Weights of a small mixture-of-experts language model, trained from scratch on English Wikipedia.
Size: 9 layers, width 256, vocabulary 27563, 50.1M parameters.
Experts: 256 experts in each of 5 layers, 8 picks a token.
Training: a variant of Adam for the experts, 642M tokens, 4897 steps.
Below are experts of layer 2 (counted from 0) of a mixture-of-experts language model. Rows are named router (the router's row for the expert), gate (a neuron's input weights, with its number), up (a neuron's input weights, with its number) and show model dimensions 192-255. Each number is 128 + 32 x the weight over its row's rms, rounded and kept within 0 to 255. Numbers have three digits each.
After each expert's rows: a language model's description of what the expert responds to. This comes from a sample of Wikipedia text that the model never trained on.

# expert 54
router:119114137135059115122138164144144146109129150161188118109114109144074082145133210099168124147125188143123126172153177120129147147097055148171137150059162140127128123084142122118108072154175143
gate0:194114161117130178177135155172111192170102090131123113133178159153145130088142043125141192154124139166108135056119149106102124141142134162146159178146108116103065169145141094137146100145124167
up0:122155107112172119140109120174142112126100126100106121106091112165095110115146113164151144122090104157132184132045088106137136133153140132130097114116072116072095131145121106106159134108099068
gate1:092168124140149174098138158141069136178175137085113130112182156132147139110127162096094116119151161112159150218172154167129167113127137140106108107071144118129153136161170140103109095126097170
up1:100087145035103103068124120153152081118053149209147129085179151087152145104099183153143079146100089078200097160127173128128131146170114175164098145153117130133057151135096111150081099168068056
gate2:134140083110113092049133087163111143142130088135125047128069144122211137146055118118110193119075077127145081157122136122125095149163096081173119086168146175096154147149113129137149096146155098
up2:108117091105090066135140158116175157106173164085137120130069106131175085170130167109158111138156126140114097128143135099197159117180123166204127050104108113100096114085137135104096130162122146
gate3:147177181146151159169096125111136094099152093094148192107149180104042098131054095134103082128110164159170145151087107114178170126107173179109167161179101087124124121139056151132157115126091062
up3:128131091192138145157122136133142098063179107108123193125163165161122119157120142116119072124098124092146134133100135112167112072083113121122181107132153072152099137071148151132165145170072137
gate4:098142177082130152126174138135155166137151109136134156088048150156129145125133118122113154143167065092200062123097105115143196083086113145135150142079125158132166163168094146120126151154100115
up4:151127174145143097102128143131107081063124120110130134120030128101187071122134093125115159147115139073141069126151081179115149055108140095101184134104144120103122187148082131116149149140152084
What it handles: Word-internal fragments

# expert 25
router:098066121154072181119164104071135160138148193088150140090137086122128123123106160113123131085195134106155135103093182099110150173143107153137114068169095093160076133109160096147164088123077122
gate0:179130126103171117066112115106149106151105158168122071140090190100143080145119070138107088140133160170122091152135087170167115126107124109158181164207142172152118169105142196112090137113095164
up0:106168091102148083150146098171084108152151103178121121126071123168107185067106138131170152104094124102147167097159164137166099069094141080176160144106152165152170139172062115132101131112126136
gate1:127129182154126102136128092133128118160172176195180106122130150071143135156097155104201088135140137175135162129070098097120092104103200188105121148180135136063113068153120161105129068151137127
up1:173117156150123119165105115108141107113081119123082118122154109162125083096188140199095175200098138107156120128146185170128158122131123082131193166085132161137156100194146110142148100146087051
gate2:109112035125134154120099180111149144081105147149112153132150101090115126161136161110082154127177067132150137126185183136132111129148123144104120100112125090118154121123145167131146151199113140
up2:142150124092092110159098105142120165179119123087117107158116099132135118250090132138127104053156128115197142154125119137206124100114184091143111138131127140044098141113074157126132089128101125
gate3:200136115189090102127133141202141076119140066100162135118163105164113113196091130138183115174120068119101183139132124108166107126158170156097150093087152145099087109145132118172089111170136130
up3:142149129093164092081074127077126158089128171152158212121090125109110148115202166085126096104136104079051160133117099083105134127173084140068160075190137198133081094108150130164180153108157077
gate4:083091101129101118107136071121146122190146082115123107111092134110107148094103173039158076080098133140124092134210113165118134168108091167085107127154100074147128153113157156136145107126119097
up4:094126075187124157083136095109103163149128132159067185104186175141172186104102084156058141086143076136093122137138135140149151141161088098115127110135205034149131129103108136143102162140053118
What it handles: Places and cities

# expert 44
router:183151116138099105094085181132154106134141109193115164064128150117098122163097092171099131105140166159050117119118110143138118080041106141152169135168105091154081133100153131121099095178167079
gate0:127203139168117078101158115098155142075090139053096135138104113141124093091177147123149143106151101127145113195138184080155158147080159122127126149107136121124116096200138142147126181122119163
up0:064086105149136145149128128138098096109176097056135101171192173154149087109114060089135082117150103123136103200078111119113150040126139125060134096111104110140066159149060190146106137143098182
gate1:068115119145161193189089179105141168087060166107134085107105160115132094102123124154139158098127112131109148168153146166106147154131114191212071151128188185120110129136158105125092106156147125
up1:166149107104176155120102125122116134077125101179132050123109160122156203139105117163145166131125186131106163177158129182100094093126160108165103138102131106116090114198149161149154162143179125
gate2:158140162124113121188146148133164134115157129116108147133121158115159095110135170102121071126145077128118134143088104130116143108115210149111148167156144137087061100145057074113084101099178123
up2:153058135137125158188103127148086170098105107153092161097128179130122090128120132112108105123107107082147062146157117200135114119083174134101189153106121135143086111167042112154161101103117117
gate3:159109125123079097194139144150123090113134124118112069112128179108131147136088166105170124171093178092132158050100139136139113071126102103097153148094096086079162150154075084125114128157150116
up3:166099134124160155146139114105149136177044102161078182150168069135168088112129146114112130168079117134129164110138063155097158100118135151169132099070143138135090146137172119125141076100094055
gate4:121073118152094109155133116228112119156083115187120095129144069171131134119112141129094158128098060138172117148143135132137077135204108075153129186190118117098108118090108115119106111130150120
up4:133088106162125109115212103194082114126123153149090122139150122138071084088146108080147175130052108144154133148108122158115119119100117084157128163132098125111115144123115157157133135133036141
What it handles: Mid-word letter fragments

# expert 7
router:116138121102149130154150074115167118123183155133181158085118125139143146153137106113109122150150159162134159076149144128107161131142177136180123078148113137130116127068173121099145099132066133
gate0:106141144128062123134173147118134117122121096170167025081150187132095120138124098055168105149112100067122159144124151106130086100177092110102148121175065107108174151120097094131124108161150096
up0:098105135143116127113143103140169087104076091125149131134128091135111086053130137110124138074141148076093130138118112079172042122158123106066167150159136146093118150150169125110109091168160101
gate1:130132168112065155165095141118038143170149130146095186170138153100102141124123107114119151150137105127083155115120136143154110155139125150088139117147116118119200098152153041146124113138149120
up1:154151095150149079087161162161165161093111118119151087120114086130119123154138144144108131101133153136152127145160111093085107107146099154118162128075055130108099145112136157147131109131136110
gate2:184106115091094114181121127193086113115130081186147130174150160178105108151120127116128131190078104141106122162106135097154132113112084124053114076142177161120119099143107142156144115174119124
up2:145116127150068195168178138138081137176119134109110163108161126166114176106134146127106103120206109144140142128049177091197199130165111150087139134138146173169079030157137126144141131105093128
gate3:111051113115086118156130076130125074118150127136102126148000127141110080135098180154152090111121166113114097118193110060184141144059150110163083120122111188134134248090136146074093175082149126
up3:103055094139094100099110077145142066111143117105127138128050142136123105124063139097130106115129140127114117135159144143177098115043148130150092109110124191107157221097098152068107155148151150
gate4:104123063112127050161129141078112120160162156151155107073141200108157082124134166100156145140104120081158085164178095075106123163078129084114130143155065177124079097113117109148083080106166113
up4:155073111144183179167128113099116151136146062161125152138092082093119066135181095137124118166145090092090160103160130111156136164103103088077176119161143105122211152075115153081103136094122113
What it handles: Names, H, Source

# expert 59
router:084133122135098153129105189110109172127099172103113118128094129057151073158060165103130117055146152114198151153142139110146095124132105096162105146120097151137153153084106126090131137156136140
gate0:139138182060118121103113116110115079132131082178149123095114090156128205161108041107109150132122122127170151069126189120083178076166071113102151084141117117108143142115158077155208149117133071
up0:143111163183145145132110151114125138094166143097053128104116063092145100074164198183120125096127103133104095141136117147141094121074131115146150137140148101140145130115070123131143105117114118
gate1:138130137100102093055141191094203138144077141170132140138107110162118143132125127140142205136125107053163160148108160137172098159139161134146146103140146150068094090077143071087140109129205120
up1:178101132132186122118122171107137137120043108172142158052168105152155115147153130155083191103111141135120115133130111165141101087166171132209152099154147156126122089123128104168158088129108141
gate2:104080073113089130118121135128124156087134030135103159118108109100139108161164138138087140106141135071099123131148181118145104097149100063112199164195130163109125126100130084137115139163088113
up2:087157042110082114143122166130103142140114133082167103157118120108115128199119106070123183147099144149141112139163132074108101116097144120139181064116071107127123095120129115105073091144102127
gate3:120152132112089089089139173155140107131125119080179167172164138112094165118094122144133085147168094105078209129192155145138106136117137148134096077043104054133122136115137182137023116127140141
up3:157128120162129154114111088124174147135159205110111140172115093107128073102106205120130118135145123178126140166139056075108147058130070086107138150139166179126149093076157113123096102091106148
gate4:134163145180086141105148107136148118167126139054165142158180149127130138092171110100080124103145126095079146112070092104168151130140154098144127159149109224128177113048139119156144166165138128
up4:155136139077094134132125130133145111165062121139129137108190142139139206041139086152096137126182101110116219111151098147161166142158141131096095157159113123120145104127209084123111174112114117
What it handles: Country and place names

# expert 6
router:127082053196106086095123165157101139114160146119077132170159162100110127144136128132053094166079130090111106117066102069173153131112108169080165150099103134107118141122095105129126087137150073
gate0:113085166101059146125123141140183131179139108144111171131082098097109070117112109150110122140148118118131201073127108122160155131133130171218076171089157118120176115155163185074150149064120105
up0:175111145128168149171114148107085142086183111147088126116139085155096086127098145151119147112108137121162143129115109128154094121119156139113184205184094148097151170158125112144126125120121175
gate1:084072121187070111084125127128129171165168142163105108101163145118120112089156135111085139149160062116128096125132172101127172155114121101130115148142092075069133186109106153152091135154085156
up1:097135141193116117093116117095136097125154162159084140113152083149095102149181150135089120101165078136164134150167128123145104156134101118135166139119097127129118137060154127144127107108135194
gate2:122115093064183066090086130075111142107165133114156166147046160132123177049148152166098113136171119162115134168189075104123152154168125079139143131139144130177136083110120167159071139133172145
up2:128080074093099133106174125131082093101117189153181114145058193149100147107094113085159149134133122130149132131163139099124108097078108133166160127105053079089087116111048122145107129150133148
gate3:132130118092082120090116154137082154153072141179138127148086128127077159159126132069127144152139068091119139159120133133158071082106143130122195050122121160059133136103102105147073168145102092
up3:080100084113130113120121161158159076120163109151162157088113163149115140111138080144114183137128119126154091099179130106126158083102109119084098136213163093109110145142103125127145128150107136
gate4:187129182115100119160138169130148133107075085155161136082188122081072125088174143112102137113105137099137112142112110144125125128096137128100165077149074156110135101147115190128147078102138083
up4:224162196068140134163099100087104118146070102154129126098179166124118182104106162128129107104115199093107140153112107103121116093145192102115160067092090142085177138095188094119094131169143186
What it handles: Word-final suffixes

# expert 10
router:109157127110121096115157139137129161126134130112159133185120112064075123122133102102122177133115101158127143173087128126115130138107164117179153165106099155094092137080098065125167126097157108
gate0:132188101134104102087109093106089122168133166097152069175138144175179155112160095123078149157152130146166121135089083113125122134106125061086130115108103123206133096134077051112088196172128108
up0:182162108158139126148082113096146106127135133119131177051134117104132191131109114097145145108157126203201132167072112106140144181131173134068088101149161083109093115126136159127096122082132208
gate1:107103117130145142141125121124169180111083067109135173063149136119182149035158158176077140132089126149136129056133160138137083145096064142142145152161142054144123115128158162108091169102135124
up1:084112100064134143113101176094095109143147154153092128121126141159100074125145117105089110085140096123077132075139139133175135113063121127118168194111125127090139141114086100164157164199151105
gate2:136152115055096131123177131167127144165068138141097110128131112111090098176122142165102138104123111081126170113175136072112055138151093180128161184068094150078131083138159132116164074037131092
up2:119139096114130123145205144184081105125139068113176165139166098081141117119102118147071102093147169119166139119109133098141145158148162170093116140166151119144077126122020168160111129104115106
gate3:109155140085124141133171116160120156077143203115130075148182128155140129116123118167108106121150138112171124175092116094119145173161124125121070118099115163126094118192092160120097129065159158
up3:116080090110158172141158129104079204134108071102123113143140145093050141144119146159120129119119142149109112087136136082114108124096090186152159178122106161110193186159168125140144102084108131
gate4:113131137127090182111140144147151136113152133162091094150118100130068137150056153094200146152093133061083155132205108137118070131123126108137140107189077123100178109179122160129103050115133137
up4:045118117179125122170129146157119126089119183091141147149126150119137137098128139142158104160176101098118063142146088132088161101121145181088102189041125058152105141159074107105088139112102132
What it handles: Mid-word name endings

# expert 46
router:150133084167133102152124162166078151090087200143116099123083155140104097126154122145130100075101124132153123089105163140138115081122146126149144147120041140110100158123077169112095142097098165
gate0:157157080110129117131127131155114109142141160074125121119103113145101160137083143084040122096146116170192129165169110186130098089098178082142139128136165160115115067193086099146052127153096133
up0:189166115176151089111150132141105100165091167063109064087087124106161168169141097101081106097170149130186108126162137178165089096159130114170161128133160177118190105131118096111051139153120171
gate1:128121112120139112135091143020089140125121121110138136160160067114151133168143143110174168091158084155144193078132134085060135121194129177158125148118153106131127139131159130081184148103133083
up1:112140116154130060085088156068121130084068138044159127213151092162121123124095077098139197141143066121236132082133118077107117160166174115162130184110136079099161122120141128107155137094133144
gate2:113085149118116113176120145165151109112157077156089146145158136090134080047124151143128121141177120096109118102133101131103120101156160206097125126142145085197086108136105140138114095118188101
up2:091086155113089116125160148184166149077168097155121130124108142113107037082147119137118125147153168088116120115064125113139169146166175124110115129178097089177109079087108173151128075148137096
gate3:076045115095118133155137139145149110150160105175093163140124098132105061062144204152165102125102131070101129140160089104097127093107068152101137125106116169170080104148134132102113116119144150
up3:111080124147092174150135122139098097116117081112052222224137128195116008086095119164144131130144153124069096120143110116123095148132120187101151130108108134085154151109148054155168100128178095
gate4:101116063160161164142118095088184107131115120166129158114162116152134207127069174115130184086143127147142115142067137148091139111159083126102137131161126115192048089137113112139186121122178117
up4:050101131138085166147158150140117121133140063122130219156155136107107170169110133119132169126173117148136126084135157153114107152212083171114101091125108077118136104173069127109127134136083088
What it handles: Table spaces and all